Weights of a small mixture-of-experts language model, trained from scratch on English Wikipedia.
Training: 357M tokens, 6082 steps.
Below are experts of layer 3 (counted from 0) of a mixture-of-experts language model. Rows are named router (the router's row for the expert), gate (a neuron's input weights, with its number), up (a neuron's input weights, with its number), down (a neuron's output weights, with its number) and show model dimensions 0-95. Each number is 200 + 20 x the weight over its row's rms, rounded and kept within 0 to 999.
After each expert's rows: a language model's description of what the expert responds to; "comes before" lists some tokens at least twice as common just after its tokens as in all text. This comes from a sample of Wikipedia text that the model never trained on. Tokens count by the router's weight.

# expert 40
router,235,196,214,207,214,213,179,189,185,207,191,206,224,204,175,187,176,203,226,177,153,174,200,191,214,178,169,193,188,222,186,213,178,227,209,171,161,219,179,202,204,193,198,240,208,232,171,188,211,193,207,207,196,214,183,208,176,167,236,207,216,185,189,173,194,197,203,222,199,222,191,207,202,195,230,175,198,242,166,210,212,213,208,194,173,182,202,227,216,162,207,167,234,174,224,213
gate1,201,172,194,221,214,182,221,207,178,225,209,226,226,218,202,181,162,206,217,204,224,182,171,191,210,190,194,202,231,188,183,225,197,178,220,201,199,226,189,176,218,227,185,203,222,222,216,195,182,240,185,161,227,206,153,229,174,182,195,204,217,203,178,203,171,168,197,203,233,192,219,192,185,182,184,198,175,192,215,223,215,244,195,184,236,194,172,186,224,216,212,210,205,185,167,189
up1,219,188,254,193,206,209,179,194,184,195,202,185,213,208,190,191,188,191,213,223,204,159,202,180,208,239,185,214,238,201,202,225,212,151,193,199,213,200,212,192,213,200,161,212,198,222,189,206,178,217,155,155,219,173,198,223,208,190,205,218,197,229,206,176,187,203,179,206,212,169,211,202,164,158,201,191,194,229,209,236,224,199,214,169,203,190,186,231,242,198,207,205,200,198,189,214
down1,235,229,207,216,171,221,204,182,214,213,176,217,182,220,181,173,198,192,208,208,206,179,168,190,192,179,228,225,244,209,198,187,179,187,206,183,195,232,219,187,230,223,185,239,224,222,239,187,169,181,234,179,228,182,185,197,208,211,188,203,205,173,227,182,215,164,201,206,220,186,212,182,206,204,180,185,177,207,188,206,203,146,229,205,219,206,188,203,221,184,181,204,170,214,205,193
What it handles: Pipe separators between table cells, mostly after numbers in results or election tables, plus semicolon lists, coordinate marks and infobox labels.
comes before: " ", "\n", " 0", " 1", " 2", " 3"

# expert 8
router,210,194,220,184,200,205,193,233,209,199,179,178,188,183,182,214,233,231,200,209,194,180,217,173,230,225,179,187,198,175,178,176,179,206,251,215,226,173,184,223,196,179,204,232,211,209,196,183,214,190,209,214,204,178,176,218,200,210,237,200,191,220,184,199,214,218,218,203,238,182,258,191,181,218,206,225,207,196,175,219,238,179,218,209,170,184,188,185,157,214,208,225,216,188,208,207
gate0,182,156,204,186,191,219,171,220,204,228,191,199,211,176,214,226,196,186,194,192,205,207,167,229,208,212,187,230,232,189,207,202,226,191,185,199,178,213,191,194,172,211,149,180,210,223,212,215,204,205,195,190,170,203,184,166,198,196,220,241,201,222,199,198,197,201,231,178,196,194,203,229,227,184,199,145,198,214,183,211,162,162,192,175,183,201,202,175,210,249,187,188,186,184,211,183
up0,192,222,209,245,213,180,213,204,199,196,229,229,207,176,236,180,197,214,216,204,183,171,218,212,188,218,216,194,160,208,261,187,199,184,196,184,217,195,192,179,244,192,244,199,201,201,186,163,187,200,198,216,191,191,210,209,176,198,182,196,240,215,207,194,195,232,207,206,177,214,172,173,185,210,207,213,198,188,183,215,237,193,217,225,209,200,221,205,239,183,231,195,219,239,209,190
down0,206,200,204,200,167,215,232,209,173,202,201,191,205,190,205,163,199,218,184,191,189,227,218,210,215,207,166,195,213,175,224,188,163,222,199,205,216,209,179,232,219,218,223,190,202,209,208,202,174,206,243,199,222,203,209,158,193,207,179,168,230,205,228,238,202,233,241,196,217,200,215,161,169,246,199,175,210,193,213,192,214,212,205,197,189,207,189,156,189,182,212,189,195,213,229,224
What it handles: Semicolons, commas and dashes ending a name in lists of people or places, plus birth-year parentheses like (born, (19.
comes before: "\n", "-", " -", ")", " ;", "),"

# expert 19
router,226,198,214,191,181,222,190,193,201,190,240,223,191,188,200,245,154,227,223,212,193,197,224,194,229,215,200,171,225,197,181,196,220,170,177,189,219,215,211,173,221,182,194,219,177,226,190,212,233,201,174,200,203,215,222,207,204,242,227,194,182,221,206,200,168,206,212,199,201,185,220,220,173,198,232,236,207,197,221,195,225,213,195,223,164,208,206,216,205,207,182,241,201,209,228,236
gate1,199,211,208,229,189,203,233,217,213,191,219,209,190,183,185,203,205,211,207,226,190,196,202,165,164,198,209,193,207,212,204,182,132,198,216,210,243,163,163,183,188,197,212,213,196,206,208,220,198,234,193,220,199,201,202,222,187,207,228,185,168,228,192,230,213,204,230,230,225,180,239,192,173,237,196,202,215,215,208,206,231,190,185,202,162,170,203,185,190,184,227,227,194,184,191,194
up1,209,190,196,132,174,205,215,193,209,186,190,184,195,155,183,190,207,178,221,204,227,202,231,217,175,197,157,213,222,219,220,175,195,208,186,215,191,163,248,181,235,205,195,213,190,178,188,231,181,206,205,214,199,207,182,191,201,199,182,191,201,195,192,214,208,205,221,209,243,189,231,207,196,224,203,164,201,178,203,213,235,189,193,191,212,236,182,181,154,194,198,189,216,210,213,194
down1,233,226,214,180,168,191,234,185,226,213,217,235,203,217,197,246,204,220,176,214,193,185,220,232,216,200,192,221,237,199,186,218,233,178,198,204,180,233,199,199,218,190,206,198,216,240,200,229,209,153,193,215,179,216,225,217,192,202,220,237,202,214,217,206,184,185,201,183,192,189,224,218,213,205,219,225,197,191,207,226,220,213,197,237,168,188,194,236,212,212,213,198,173,225,191,182
What it handles: Numerals and quantity words such as all, many, several, two, three, often in measurements, dates and table cells, e.g. 6 ft 6.
comes before: " |", ".5", " years", ".6", ".7", ".3"

# expert 30
router,187,198,207,215,203,223,228,222,174,211,189,171,211,198,199,173,221,196,172,212,195,178,182,202,163,209,207,214,186,213,216,205,218,214,197,219,227,208,212,233,168,188,183,213,148,224,189,210,212,239,207,181,237,229,193,202,241,202,182,211,222,178,216,167,166,138,194,212,205,209,196,200,195,176,186,193,221,214,200,183,221,213,177,217,183,187,206,176,202,227,213,211,181,179,213,175
gate1,207,196,171,231,211,203,186,180,207,174,179,202,191,163,207,198,230,218,182,225,177,202,204,214,190,219,167,216,205,219,213,235,173,200,210,177,203,186,196,164,226,243,204,191,190,200,167,190,237,217,202,188,229,188,208,185,163,171,180,169,176,181,183,191,175,212,196,231,185,210,184,150,230,206,186,223,201,213,177,214,194,225,205,218,210,242,205,191,190,179,195,226,206,188,192,211
up1,193,165,200,183,216,219,228,183,216,219,158,205,204,209,194,250,205,220,197,231,243,188,180,218,209,200,205,169,228,196,200,172,208,210,246,223,203,183,202,245,239,168,214,183,186,203,240,169,191,195,201,219,199,202,192,204,205,208,221,189,184,187,192,174,224,205,178,194,230,209,247,212,171,212,238,200,202,176,202,215,199,211,205,190,210,181,221,217,185,206,193,182,208,192,189,206
down1,194,200,215,182,199,207,223,194,177,199,191,150,211,177,258,178,194,179,217,188,222,205,197,210,208,202,209,225,200,202,224,190,215,180,214,210,177,200,189,197,184,189,213,182,213,192,167,185,187,233,185,182,196,194,184,177,240,179,195,179,205,210,209,207,186,186,182,198,208,228,207,247,209,222,182,187,267,192,197,175,197,234,226,204,193,182,192,162,184,210,164,184,174,201,216,224
What it handles: Head nouns of place and organization names, often before "of", such as Province, University, north, area, Ministry, village.
comes before: " of", " in", ".", ",", " was", " is"

# expert 15
router,183,195,186,201,210,207,178,225,181,196,203,223,194,173,217,190,210,219,212,237,179,233,207,187,217,224,230,212,217,203,190,226,234,223,196,208,223,206,195,206,168,179,183,202,187,198,183,235,216,249,183,193,197,223,239,207,240,193,224,194,162,186,204,213,190,176,191,226,186,190,202,253,169,193,217,186,199,227,211,156,191,241,217,186,224,178,197,193,200,200,182,213,192,212,196,202
gate2,181,163,173,197,201,160,190,225,194,177,202,218,204,183,183,196,197,170,172,201,182,169,206,186,198,183,174,196,230,196,229,220,164,177,210,182,188,187,197,189,206,204,161,200,194,210,214,189,189,200,210,207,202,173,158,162,192,189,195,196,182,206,200,183,201,221,200,217,228,220,175,155,200,195,183,186,200,191,204,226,197,175,184,198,171,188,261,164,222,237,210,187,224,187,187,194
up2,188,195,176,184,205,203,177,244,198,198,190,204,150,168,176,222,186,168,187,189,198,183,220,185,216,228,182,180,245,197,242,215,200,208,203,205,196,202,194,203,175,188,189,209,197,219,205,219,216,218,183,197,210,196,170,169,197,152,191,209,207,213,206,199,214,186,169,231,221,192,155,195,204,198,219,176,176,203,214,200,223,161,175,173,185,194,233,208,222,213,193,174,213,195,238,205
down2,191,189,206,207,181,227,199,219,196,226,211,214,188,206,214,211,178,174,193,191,185,184,194,187,180,183,214,170,215,176,191,228,158,228,185,164,213,201,213,203,187,179,204,186,222,192,178,232,239,204,166,159,206,198,165,165,221,195,218,218,216,217,172,174,205,191,208,244,175,211,196,199,200,193,215,158,176,168,222,184,204,198,211,222,203,205,178,188,199,172,177,229,233,183,217,193
What it handles: Word-initial pieces like reg-, exp-, ret- (regret, regains, regiments) and quantity or group nouns such as number, list, those, members.
comes before: " of", " in", " for", " and", "ing", " to"

# expert 4
router,180,216,205,186,208,183,201,217,189,209,188,198,210,203,192,193,213,203,196,234,183,199,185,224,188,206,219,179,216,219,222,209,192,243,197,216,242,233,192,202,231,185,183,243,209,214,147,198,213,214,219,190,174,179,194,164,218,200,203,214,177,229,205,218,223,209,179,199,186,208,227,178,185,205,211,174,166,240,228,204,159,223,186,184,206,176,209,206,182,158,185,229,186,175,191,186
gate0,190,183,196,182,232,198,250,187,248,238,195,201,214,185,223,195,190,197,198,209,216,214,182,218,147,193,191,204,217,185,214,203,190,186,198,208,220,198,212,205,228,195,241,203,212,189,192,209,161,214,201,238,191,179,191,167,194,206,195,168,179,205,221,186,188,222,191,212,202,190,190,175,192,209,196,214,207,172,177,216,183,189,195,216,206,185,179,183,181,232,268,195,170,192,228,188
up0,185,188,212,180,211,202,220,206,220,229,188,179,181,200,226,152,230,196,174,203,235,229,189,170,152,158,200,230,208,190,208,202,204,183,197,190,205,212,237,191,224,221,209,212,242,173,188,204,172,204,189,217,212,193,223,180,207,192,183,159,173,203,188,200,209,228,191,221,198,208,189,161,175,200,196,204,220,205,188,183,183,183,226,212,202,210,186,177,174,233,228,209,202,234,201,196
down0,184,164,247,217,192,214,215,175,178,214,194,179,196,230,214,227,203,208,154,215,182,173,208,197,234,222,213,173,254,210,201,166,200,212,243,192,212,198,207,202,171,216,195,167,188,187,197,229,231,175,185,192,217,211,177,202,229,215,189,199,215,205,226,179,213,213,195,209,193,218,202,195,205,174,202,207,231,214,193,194,237,177,198,176,197,192,201,218,190,186,163,190,220,201,197,167
What it handles: Past-tense verbs and participles of doing or naming after was, to, he or and, such as made, named, played, defeated.
comes before: " by", " in", " to", " the", " a", " on"

# expert 49
router,219,182,213,206,195,203,199,211,165,215,206,208,173,201,193,234,192,210,218,167,172,213,208,191,238,195,220,182,164,184,186,203,205,202,154,190,200,188,182,181,193,203,182,221,194,199,221,187,219,178,196,215,174,211,200,197,210,191,211,222,215,162,231,187,193,216,217,206,199,197,178,189,162,158,248,209,255,236,199,209,172,187,209,208,225,188,189,187,207,207,182,166,201,191,230,235
gate1,175,192,170,202,206,203,200,194,259,181,215,201,215,193,217,225,208,177,188,175,176,215,174,200,195,176,179,215,195,202,243,200,179,226,209,161,190,187,208,174,201,199,168,184,173,211,214,194,234,184,241,204,200,201,199,199,206,186,210,220,183,202,194,188,190,187,262,201,187,188,184,199,199,170,210,206,177,212,158,209,204,197,187,228,186,205,215,227,199,256,206,215,178,182,185,209
up1,185,204,205,208,205,191,234,221,209,175,210,213,230,216,202,173,174,208,226,194,210,242,185,177,205,187,196,222,160,217,187,250,196,191,193,222,185,211,187,246,196,187,197,206,232,202,193,210,163,185,184,214,216,200,189,190,175,229,202,188,205,216,187,215,204,198,164,222,205,205,209,164,182,241,188,224,200,189,201,186,197,209,220,208,228,251,182,189,161,203,228,163,212,196,194,186
down1,219,208,184,172,191,176,229,202,194,187,249,190,234,215,192,172,206,186,241,229,193,200,201,210,173,190,189,201,177,162,199,184,195,176,191,229,208,199,194,218,203,185,186,207,240,186,200,179,179,193,206,132,180,176,158,168,176,182,193,180,192,190,191,192,215,202,182,194,207,203,233,182,209,231,198,218,191,188,224,226,205,198,220,214,223,222,206,186,192,237,223,214,192,199,188,192
What it handles: Prose verbs was, is, were and possessives his, its, their, census sentences beginning For every 100 females, plus markdown separator rows |---|---|.
comes before: "\n", " ", " 0", " a", " —", " first"

# expert 35
router,191,202,206,200,214,178,192,198,201,228,187,216,168,211,168,210,230,173,221,225,205,191,156,229,183,191,186,188,219,203,222,238,180,168,175,218,193,210,202,188,180,219,184,192,177,208,172,182,212,213,200,180,178,187,202,211,173,187,221,212,198,214,223,236,184,211,197,187,191,198,191,192,218,206,164,205,181,184,231,249,177,168,179,199,216,180,191,244,193,159,192,205,160,197,174,207
gate0,209,196,212,225,192,232,227,185,199,191,196,192,184,193,189,217,216,245,207,200,213,226,203,197,194,204,184,190,198,196,160,183,202,189,205,206,203,186,210,215,192,214,201,163,182,217,204,169,136,189,195,216,257,162,205,204,232,254,159,208,203,167,197,160,219,202,188,194,195,193,203,196,201,202,191,169,215,192,177,176,241,229,207,212,228,203,207,202,189,191,188,204,225,203,197,205
up0,170,208,136,197,232,198,178,228,175,204,177,216,203,209,192,204,187,185,197,196,182,167,209,201,192,192,232,202,171,193,228,225,211,209,207,186,186,191,190,199,212,184,222,229,223,185,212,239,237,191,194,209,212,245,199,197,199,163,220,214,173,224,228,184,177,206,221,194,218,193,206,204,203,186,213,218,194,175,161,213,215,184,190,195,178,216,199,186,202,212,230,179,204,173,233,159
down0,180,198,158,194,189,215,172,215,226,200,166,226,201,188,225,164,207,207,202,179,165,217,176,175,232,203,210,225,219,148,203,204,220,208,214,179,237,196,197,182,206,188,201,200,200,233,200,192,237,200,231,195,212,165,176,199,186,178,221,170,175,166,225,229,192,229,200,220,197,208,216,185,193,198,205,209,197,227,186,195,189,204,226,197,224,188,156,181,199,191,221,220,181,199,202,215
What it handles: Inflectional endings finishing split verbs, mostly -ed, -ing, -ated, -its, as in prev-ailed, instig-ated, inhab-its, engine-ered.
comes before: " by", " to", " in", " the", " with", " and"

# expert 41
router,217,169,203,205,222,202,216,160,193,188,165,206,197,204,201,226,193,204,202,199,232,239,222,181,210,187,212,169,206,197,212,201,144,178,177,168,185,232,185,214,206,180,205,243,213,200,216,202,167,202,202,215,205,215,195,188,164,192,220,194,216,191,218,178,258,190,198,182,218,207,234,202,210,216,182,177,229,244,189,213,184,221,193,203,198,161,206,208,200,174,179,208,213,199,191,190
gate1,183,185,201,228,237,160,176,230,202,196,224,214,205,195,203,193,205,225,204,229,213,190,182,214,209,180,231,181,185,227,211,224,222,229,195,200,214,208,229,197,216,204,202,177,231,210,219,207,181,189,224,184,191,178,140,202,190,219,214,158,200,205,185,197,207,226,189,222,216,226,222,199,188,165,179,215,170,205,204,231,198,215,199,183,201,226,200,211,258,207,231,210,191,210,185,183
up1,188,190,218,201,220,158,162,198,163,172,208,199,200,233,194,201,212,209,211,216,205,213,198,212,209,186,202,190,188,218,215,242,225,206,200,192,222,196,202,189,227,200,185,184,232,234,207,197,189,206,203,200,199,201,166,196,176,226,222,146,209,202,190,232,228,211,172,239,195,219,216,202,191,186,170,213,159,229,213,207,198,264,181,181,202,220,177,195,218,215,216,208,207,199,187,181
down1,230,210,222,214,232,187,169,203,164,199,189,229,190,226,184,204,204,181,183,226,169,217,179,200,206,193,204,212,195,209,186,182,199,171,218,193,207,214,215,217,198,190,206,185,231,203,212,172,189,199,224,161,222,221,203,185,184,181,233,190,219,213,180,225,223,161,196,216,202,211,228,169,172,205,218,191,184,251,225,191,215,222,253,206,169,195,215,216,206,194,217,173,182,226,182,196
What it handles: Mid-row table cell pipes, table divider rows and colons ending infobox labels, such as Label:, Manufacturer:, Award:, Preceded by.
comes before: " ", "\n", " Best", " Nominated", " USA", " 1"

# expert 56
router,200,202,183,195,184,183,172,204,196,212,190,164,208,225,165,190,182,209,160,196,185,220,239,179,210,190,211,215,192,190,177,176,232,194,160,205,227,239,209,214,178,197,198,222,214,198,203,233,186,232,177,203,172,192,196,234,160,168,188,210,183,229,185,204,187,157,176,227,216,204,192,183,190,150,198,195,207,222,210,171,212,183,216,211,181,210,181,219,209,187,179,183,192,197,184,202
gate0,176,198,169,232,242,204,213,192,209,232,163,226,190,185,191,198,214,197,209,171,185,201,219,202,184,168,189,213,188,209,246,241,195,197,185,179,168,187,229,220,181,242,199,204,193,224,213,236,197,217,228,225,172,195,211,224,177,170,184,207,234,208,215,207,181,235,224,203,158,188,173,193,197,218,195,240,208,200,190,208,188,184,182,226,197,200,215,204,200,206,207,203,197,205,214,186
up0,210,193,225,231,214,184,192,210,158,234,186,223,206,208,181,173,198,194,226,193,182,165,207,197,213,147,213,218,175,191,206,247,196,201,219,204,193,210,218,220,189,241,202,214,232,198,204,221,211,212,206,190,189,165,216,231,154,181,208,181,213,207,181,215,161,224,197,197,173,192,178,201,202,188,211,224,208,202,192,153,218,202,227,232,189,210,194,176,212,201,190,194,203,203,234,202
down0,217,185,193,192,187,198,222,195,193,253,170,213,211,205,179,202,205,195,210,179,188,179,197,194,165,195,221,238,213,183,209,210,237,222,174,189,215,190,195,217,180,216,212,222,171,197,207,232,175,188,222,221,220,191,207,246,201,190,177,236,197,196,238,187,199,198,215,216,205,222,176,215,187,218,219,223,210,236,168,203,236,203,197,218,219,212,179,184,214,176,214,198,211,197,231,148
What it handles: Words inside wiki section headings and table headers, such as Background, career, Legacy, History, Notes, Time, Last.
comes before: " |", " ==", "==", "===", " ===", " and"

# expert 17
router,158,193,164,190,216,187,189,207,222,179,221,178,233,201,169,190,212,182,194,224,182,173,192,231,199,214,239,212,226,200,195,182,215,192,226,218,238,200,217,204,172,203,211,219,148,172,214,232,206,211,179,178,176,220,166,215,224,176,200,184,188,189,223,212,179,190,170,203,192,199,179,227,205,193,186,198,178,217,208,170,180,210,181,204,196,213,223,182,204,195,212,207,173,155,187,210
gate2,189,169,206,198,181,161,196,197,169,251,173,203,237,201,197,216,222,144,197,212,232,210,210,223,195,157,195,194,213,155,193,174,174,214,202,199,213,190,224,215,212,181,199,201,203,218,187,210,213,183,186,225,172,207,231,216,187,217,199,169,192,211,220,178,222,237,210,197,222,217,219,187,199,183,176,205,171,203,201,197,188,211,197,199,235,168,229,215,227,191,209,178,182,209,197,203
up2,209,205,210,190,202,228,192,200,203,231,134,201,197,204,202,205,227,176,176,194,189,188,164,224,159,195,182,185,227,213,186,196,160,208,199,189,201,212,223,195,204,186,210,224,174,160,209,212,172,187,203,209,212,240,217,184,197,202,245,187,201,201,203,181,208,214,194,203,214,199,226,171,242,222,189,191,197,202,193,172,188,238,172,235,210,184,178,173,220,222,219,206,202,193,207,170
down2,187,200,215,188,199,231,227,236,176,182,204,185,203,187,213,196,196,182,193,175,203,182,194,240,216,210,153,159,181,161,200,183,216,186,183,205,218,210,214,215,205,195,177,198,185,149,184,242,176,191,212,218,240,217,221,186,189,209,220,226,202,211,188,186,193,165,234,188,194,214,171,235,217,181,169,216,167,198,203,182,186,212,207,215,189,234,192,216,178,188,201,212,201,202,191,208
What it handles: Common head nouns after the, a, his or first, often naming media, sport and institutions, such as film, season, album, term, job.
comes before: " of", " in", ".", "s.", " for", "s,"

# expert 54
router,220,174,223,195,176,188,202,227,159,207,187,201,184,157,170,207,201,184,187,168,178,236,181,206,177,214,228,201,190,209,217,227,240,195,202,181,198,201,192,206,202,207,217,222,198,202,162,189,190,209,191,212,175,200,227,177,204,172,207,190,203,203,242,162,208,236,192,202,196,170,195,193,227,174,213,163,208,218,238,240,186,188,199,230,214,172,203,222,211,195,207,214,213,188,228,212
gate33,181,181,180,200,225,199,191,197,234,218,204,218,193,171,187,206,193,202,170,204,171,199,217,147,183,207,187,259,226,190,218,219,202,194,197,192,174,197,212,236,208,177,211,174,208,228,217,188,216,191,185,236,164,192,194,216,213,201,162,169,203,171,202,209,167,200,213,160,194,222,192,223,162,213,200,200,223,190,228,210,213,201,206,207,164,193,215,177,204,191,181,183,168,196,205,196
up33,188,187,209,211,234,212,205,223,198,186,223,204,244,189,191,222,204,186,173,192,184,203,215,189,215,221,201,211,231,149,160,249,220,197,194,180,186,185,194,215,193,194,205,226,178,215,193,191,223,184,135,214,206,195,208,191,206,192,208,217,219,222,190,205,190,183,192,190,212,218,177,198,144,184,208,189,198,204,227,225,210,206,186,195,203,233,235,193,212,164,216,166,196,209,185,220
down33,214,201,184,197,183,189,224,212,201,188,212,205,176,202,213,235,196,187,185,226,188,218,197,169,197,215,226,202,175,187,189,205,193,226,209,169,211,248,206,217,215,208,215,189,206,212,165,189,212,198,178,161,200,190,176,187,212,193,221,231,163,201,173,196,207,165,160,177,184,212,205,203,201,195,223,179,191,229,174,161,199,208,179,171,183,191,188,154,186,212,194,196,153,164,168,192
What it handles: Past-tense event verbs in sports and history narrative, such as won, began, held, received, plus +/− goal differences in league tables.
comes before: " the", " to", " a", " on", " in", " by"

# expert 36
router,222,178,207,188,201,180,164,201,179,223,223,180,182,247,155,208,189,247,183,192,213,201,233,188,219,187,192,222,211,187,188,204,203,213,174,192,184,212,211,174,191,183,191,226,212,201,191,211,201,219,180,182,210,206,202,210,151,172,185,197,202,202,187,186,181,201,176,224,211,223,180,191,234,175,192,191,197,226,173,196,224,196,228,215,181,159,173,190,240,197,171,222,219,171,208,196
gate1,208,208,231,186,199,193,198,231,178,186,203,173,199,228,174,171,174,208,177,218,170,146,194,187,196,183,186,162,171,216,193,219,195,184,207,175,219,200,213,200,193,208,176,216,150,195,180,205,221,225,185,203,231,208,194,212,186,206,174,218,201,156,199,193,191,175,169,212,208,218,181,202,230,182,169,200,162,168,201,173,207,220,222,176,209,179,229,207,198,223,210,203,197,184,199,225
up1,178,204,186,199,177,172,189,212,184,200,185,190,190,226,183,219,180,192,172,215,195,164,215,197,243,165,174,161,199,195,200,197,207,226,183,201,172,159,200,215,235,224,197,191,142,199,203,247,221,201,198,217,204,198,198,214,194,193,179,222,189,157,183,205,188,165,173,171,232,229,224,207,185,194,193,182,193,182,186,191,214,219,214,214,215,210,199,197,188,203,199,235,183,192,183,216
down1,213,231,185,209,193,191,201,224,216,210,208,167,200,234,183,211,179,238,185,187,190,224,180,204,219,185,192,163,201,175,182,203,214,202,187,213,216,183,200,218,197,182,196,231,202,191,208,174,231,176,196,216,215,212,165,201,195,212,204,228,215,162,185,176,162,214,193,197,244,205,228,193,231,193,196,207,195,248,196,212,204,197,204,191,196,193,211,171,228,232,204,237,196,145,229,213
What it handles: Pipes, blank cells and header words opening or filling tables, such as No., Votes, %, Candidate, Year, Position.
comes before: " |", "\n", " ", " %", " Year", "|---|---|---|---|"

# expert 32
router,211,225,198,208,199,236,203,206,226,190,205,201,215,184,206,226,211,185,229,214,213,206,214,172,209,239,172,186,171,212,184,178,183,171,195,211,206,193,209,227,175,196,220,208,164,198,205,218,191,191,228,199,188,210,207,220,247,240,205,180,172,209,169,226,214,243,220,207,197,200,197,155,170,212,198,249,192,218,197,166,176,185,202,193,187,190,209,194,153,214,218,207,194,183,210,193
gate2,217,195,210,154,225,190,150,199,191,201,160,214,206,198,190,195,227,213,198,212,215,195,209,184,234,173,202,234,197,195,208,203,210,193,206,218,202,162,196,220,185,201,218,209,245,199,211,217,224,220,186,211,204,189,163,206,180,189,195,224,231,240,191,198,194,202,185,183,221,208,192,195,181,169,204,218,232,214,160,206,228,173,213,215,169,249,203,203,198,216,202,217,235,227,179,195
up2,219,201,218,217,217,143,220,222,231,224,211,208,265,200,208,259,202,189,172,168,224,189,221,212,178,203,193,179,205,170,190,190,184,184,199,173,208,210,229,196,208,173,207,201,194,191,194,216,191,147,176,188,181,175,200,175,225,221,215,185,189,214,208,200,204,223,206,180,222,196,211,195,199,214,202,198,187,212,188,207,193,216,192,183,235,183,237,181,211,182,216,193,188,191,183,187
down2,232,217,228,169,215,209,218,216,212,201,186,180,192,202,189,208,185,200,153,216,187,176,208,202,218,166,173,221,221,196,215,198,192,196,208,224,188,191,183,191,226,208,199,216,196,196,242,182,219,224,174,175,165,215,179,233,193,202,217,232,180,185,215,176,196,180,208,205,213,229,194,237,220,154,219,220,217,203,175,206,200,208,207,188,194,150,199,171,243,210,204,218,230,209,201,188
What it handles: Commas closing introductory phrases such as In the 1980s, or December 31, and the word there in "there were" census sentences.
comes before: " and", " he", " the", " which", " but", " it"

# expert 29
router,198,194,201,205,225,166,190,206,215,186,172,195,180,195,182,193,228,170,200,211,207,162,211,199,215,218,215,206,176,182,215,173,208,172,195,222,230,183,230,214,160,220,219,177,149,177,222,217,179,202,191,197,190,219,200,240,216,222,151,202,165,183,216,174,214,205,190,216,211,187,226,200,200,189,165,193,214,200,195,204,197,213,205,181,219,192,237,191,190,197,235,213,180,162,170,199
gate0,185,232,197,227,226,223,270,195,184,214,206,203,183,185,188,159,209,207,204,183,207,170,195,197,192,217,189,176,187,191,194,200,179,241,186,188,213,184,206,206,210,201,207,169,211,224,204,179,246,197,192,183,255,208,196,180,206,237,204,205,229,224,218,175,206,193,196,182,188,185,216,166,186,219,220,200,208,170,211,183,203,226,192,199,223,200,250,182,210,195,219,216,211,205,203,209
up0,190,227,189,226,230,222,217,189,184,186,214,196,202,162,190,174,214,221,179,181,245,175,180,203,197,215,231,181,174,225,180,217,171,216,196,205,208,215,205,212,202,174,208,229,211,217,196,192,221,193,214,171,241,219,170,178,242,212,219,207,192,207,174,175,205,197,164,176,166,205,192,185,193,210,220,216,205,160,187,163,202,218,210,194,220,171,213,158,200,206,200,216,189,212,197,206
down0,207,224,210,191,241,199,203,215,176,175,188,188,187,266,182,208,202,205,191,173,205,230,211,196,187,175,210,205,203,202,202,193,214,187,206,249,190,163,205,207,219,199,205,197,198,208,192,184,230,242,199,195,169,210,218,200,184,178,194,162,183,205,190,233,207,183,204,231,156,213,216,212,215,226,199,173,204,178,219,230,208,171,199,203,196,199,146,227,199,217,188,171,188,198,214,206
What it handles: Month names and final nouns or suffixes of titled events and bodies, such as October, election, Council, University, Cup, -ation.
comes before: " of", " and", " in", ".", " to", " for"

# expert 39
router,216,230,206,229,229,179,199,239,198,233,187,170,170,222,193,193,223,199,215,178,199,205,211,185,183,207,195,177,199,210,193,182,178,226,191,174,211,184,193,207,174,194,200,241,216,190,211,199,193,186,182,199,186,207,243,181,236,200,218,175,219,215,199,226,197,245,198,244,204,188,245,206,190,218,215,223,195,193,171,205,184,192,179,195,175,203,188,214,158,203,185,152,192,191,175,196
gate0,186,216,161,190,217,214,196,194,221,196,233,207,217,146,207,213,179,198,223,197,229,201,187,185,200,227,193,218,197,207,159,196,205,214,203,184,195,212,174,198,187,247,209,170,151,229,213,185,230,194,233,198,204,163,198,201,211,198,198,193,189,201,221,165,228,178,196,201,219,231,214,174,188,208,196,220,218,211,205,191,177,214,234,216,170,236,220,176,207,228,186,199,172,207,203,208
up0,194,217,160,169,215,192,203,186,227,230,193,209,196,156,218,211,188,189,182,193,256,170,176,200,185,199,221,235,221,178,185,197,210,195,187,174,179,237,206,212,207,245,234,164,178,221,198,209,218,192,217,205,167,179,204,191,205,195,196,181,214,189,221,171,208,218,199,211,194,210,235,165,192,207,201,229,203,206,211,172,181,205,202,238,182,186,222,185,219,216,212,205,180,206,200,182
down0,200,220,176,236,179,178,173,233,208,211,179,191,236,199,210,198,189,195,180,196,182,187,166,250,203,205,191,200,217,203,195,176,221,204,207,196,153,215,211,215,189,223,202,203,191,205,210,204,189,209,220,189,192,212,200,197,232,194,221,201,175,191,226,185,197,188,155,208,165,184,216,167,188,225,220,234,209,212,196,233,177,186,238,199,192,173,215,194,189,244,157,212,222,218,214,220
What it handles: Conjunctions after a comma or list item: "and", "but", "or", "before", "after", "while", "when", "until", "then".
comes before: " the", " he", " a", " it", " was", " they"